From a checkpoint of a small mixture-of-experts model trained on Wikipedia.
Size: 10 layers, width 384, vocabulary 12093.
Below are experts of layer 4 (counted from 0) of a mixture-of-experts language model. Rows are named router (the router's row for the expert), gate (a neuron's input weights, with its number), up (a neuron's input weights, with its number), down (a neuron's output weights, with its number) and show model dimensions 288-383. Each number is 500 + 25 x the weight over its row's rms, rounded and kept within 0 to 999. Numbers have three digits each.
After each expert's rows: "comes after" lists some tokens at least twice as common just before its tokens as in all text; "comes before" lists some tokens at least twice as common just after its tokens as in all text. This comes from a sample of Wikipedia text that the model never trained on. Tokens count by the router's weight.

# expert 55
router:523554512496510493507463498523507469524482493469540536564473520446451473492499481512508508534506522487496510507516500516532490477522474498512518492496523474520515486504482524538499506487549491513482482534509518514551526504482500520554539505540497461536505475491455534512505462530478531467
gate0:498476534499507472492488523482512503515485511492508494524505513489502493456487482480489487490469522484478492513503497510452448509540499555504484554496537431462471464543492485551536505497492493513480511529514482514492514520479513503486457533521490447515486445513486520453501493503528507533
up0:519500500512522476490473531482468446492503521468498492526501533509485452512477496491531521468437537496475497465505500470478454516518518508528504521519523470497498469484512521477556508485505478546458480511501455489508485501480465453501464514493519462501476467478518517444508504511503496509
down0:492484477468477531486513479492420507540472510498520485530520518464504503490550554442544493506499526494507480511535529510537505435509541458478545494503502502528499514532500491507488500513509505498489481509536465471551496488494545520531491493452494517565544538482511512495497516495490482497
comes after: "| ", "\n", "|", " ", "by ", "0 "
comes before: "| ", "|", " ", "0 ", "1 ", "S"

# expert 58
router:501537515520516512527537515505554523483500509526503501516485495496475470473508504482477499536494519511481488484477487505495477470482555526503494507543489479518532501485511534515541519510489466506505538509532503504485552533501522503515549491494506485513498474498521531460485499506466511484
gate8:526521441556482501482472469522455517481506480507514464491531471503513490509510530485517477513521495503488468518463444474459500454480467507501494475543463526517513515478491487537499511510532489526553472497487497471475501496508490496475478483518537480502505489478502459500527521512499491560
up8:458520539499534496507481520492531478537493530470497526494449553510524541516507523495500522514460513491493527516464517517481489503511484513500494516524472504500466514489480538480507490530492500507532489577518511507481477496466496480515485482488461513498499483488496477506490498443453514456
down8:520488522477492496515484494499506448450528445525501537512520523494490492492456500462522484522499461452516499493534527503448497518492492503519508510518550503517507482525508470544460538532527510481541528529511543556519490508460473470505516493498507512506486493527505489480488521504478521521
comes after: "| ", "201", "200", "202", ".", "199"
comes before: "| ", "–", "|", ", ", ".", "0"

# expert 37
router:431518501496438525458533504453483463547491476515482532523510542490486483484511451537509492526488516511505482509517482534534530496467506512465512499465507509528489471503445463520540465498508473507493493468532473460494505514479520505518491490509472493469528458518517524529504534531463509530
gate1:477526515506525531482477516508477501467508469513525511506484490527487494509516570484556448451468474506499493487472515467511445511487540474501534510494475511489512458522507463482495480510508500500489504496513573439554504520502452545482497494497536511508500502496498468463467495503542528526
up1:482492522477437504491493515508502518485506487494495507531539468517480483505480507511530543546485527466518467495526467436467507503502527492490497500545496490483504510470476514497487492499477535471517523517468561472483507550529468522513497504499515509490468492488498503485485512528518497537
down1:533489509477473505480464488502472526531508517529525492479507490497507492490478538507483493528536513496478506507493521442530494470537494537491514491464492540447506553481502512484475498486491495484499507521479511473504555516468513506504508500512492493536498529502474490484444493482519510477
comes after: "\n\n", "==", ".", "|", "===", "\n"
comes before: "==", "\n", "\n\n", "===", "- ", "The "

# expert 52
router:501494474561514485479498587515503486505496537495518520542481487459481475456520494489524480511463525516492487479469482536472478506509544508485513510491505500512535479544512525516516501491505479512421543488493497496474523482515496543521498490500473475491541489515511505496476523556494534453
gate8:513541560510517454484477498480503494509505519474518509482507480535507504506510507480510423464517473493464498517496508511489494554552505536510495492490524480524525498498512539487485512464513500557521561558553482514486496467504505504507505487495478540476468461468534508502488493498500508492
up8:513479495495510551495531500506516504506516507495468486533483505492498523461482473499498573552480500511514502472506509513551520475433512460525506494522508524495519505491501487531508491546479521448515476468471511494550473478522485480481516484505525466502530499522494537492479515517485520480
down8:503501478510489543499467481510530474508479550471503505531461509491518501514522507516541488481473496494510482487495526496504497479516492521525487519500475559561534497500489459506477504501560480506497490529473462518489533541550488499495518516489458433490495525514484481476465503514499451558
comes after: "| ", ".", "–", "°", "; ", "/"
comes before: "| ", "|", "(", "; ", "/ ", "– "

# expert 25
router:472554539480498500496503518458534492500484536485496468521493527467511527484491508514566477535460540533475501486479523503483488491485530521504510577513449502494500488537531478561502518486487474465493506506548511482499499562500522548531518504520478448524478462484472507488501493496482498524
gate1:494480498496471525470487539508543504497475546479495494512460522491462519482544510486525506524495524523490499518515521483536508491464492480507494490506456474524504487467502471488470486551479450525490488495484438510488550478541472489529493502477544528486490525500480508493524526493517499494
up1:495519498490529472516500500527508458525503467510505478477521482509464506534501505483495471472484472519501515515491519521490487488541496505479494489495483492524510482509526477454457490489450542506524512555509532517522456551500496484496518516488522493480484502456483487474447465510510538526
down1:524499508508493518535496478508523514472453482519483521455492452499515484463508481501487472487504527498501516496501469487481537516542563461545497475507473530470531517520502507502509485500496505496488471513480498454476507529519556489523456516498504518516488491474491518464483518506496511529
comes after: ".", "|", ". ", "==", "\n\n", ")"
comes before: "- ", "\n\n", "The ", "\n", "In ", "He "

# expert 56
router:506484468528500492480488526541541505479474547503518519537515520481486490457521496449492490525489501499519517478483482495514488476513547498494508491496512477548516466521505500499569487490512490474447510532498494550506533493495484488504526474486519510499494467493455497531438547523514535504
gate1:545512474532468501473534524500505483511527478473488479502478473528476459484509499459481489520467516500520486507482482512507509535534496480511459501495497533525495474518463499542524482550533498499456526518455507496524518506493508483538486496505482506516487481491513479532512507468534489534
up1:498487508461459503459481527506505570482550474490489474479514453466478484504526516467504508499508500525496472499486524480496497476558493489479521479528546483507503527492521528549504461522508520545450514454513453524519530498498505502530538527481493528564463472478485478465504535486509507436
down1:517523529505520476555466493511539543478516510527498512472499477480484508465506466475462495516484493504509502515482432517484478519492489522487452501533494545463477519521527490528485528492473514481512546494496530510455544496526514528521481497507528486510458515497548465504515523535539477473
comes after: "| ", ",", ".", "–", "(", "1"
comes before: "| ", "|", ".", ",", "–", "("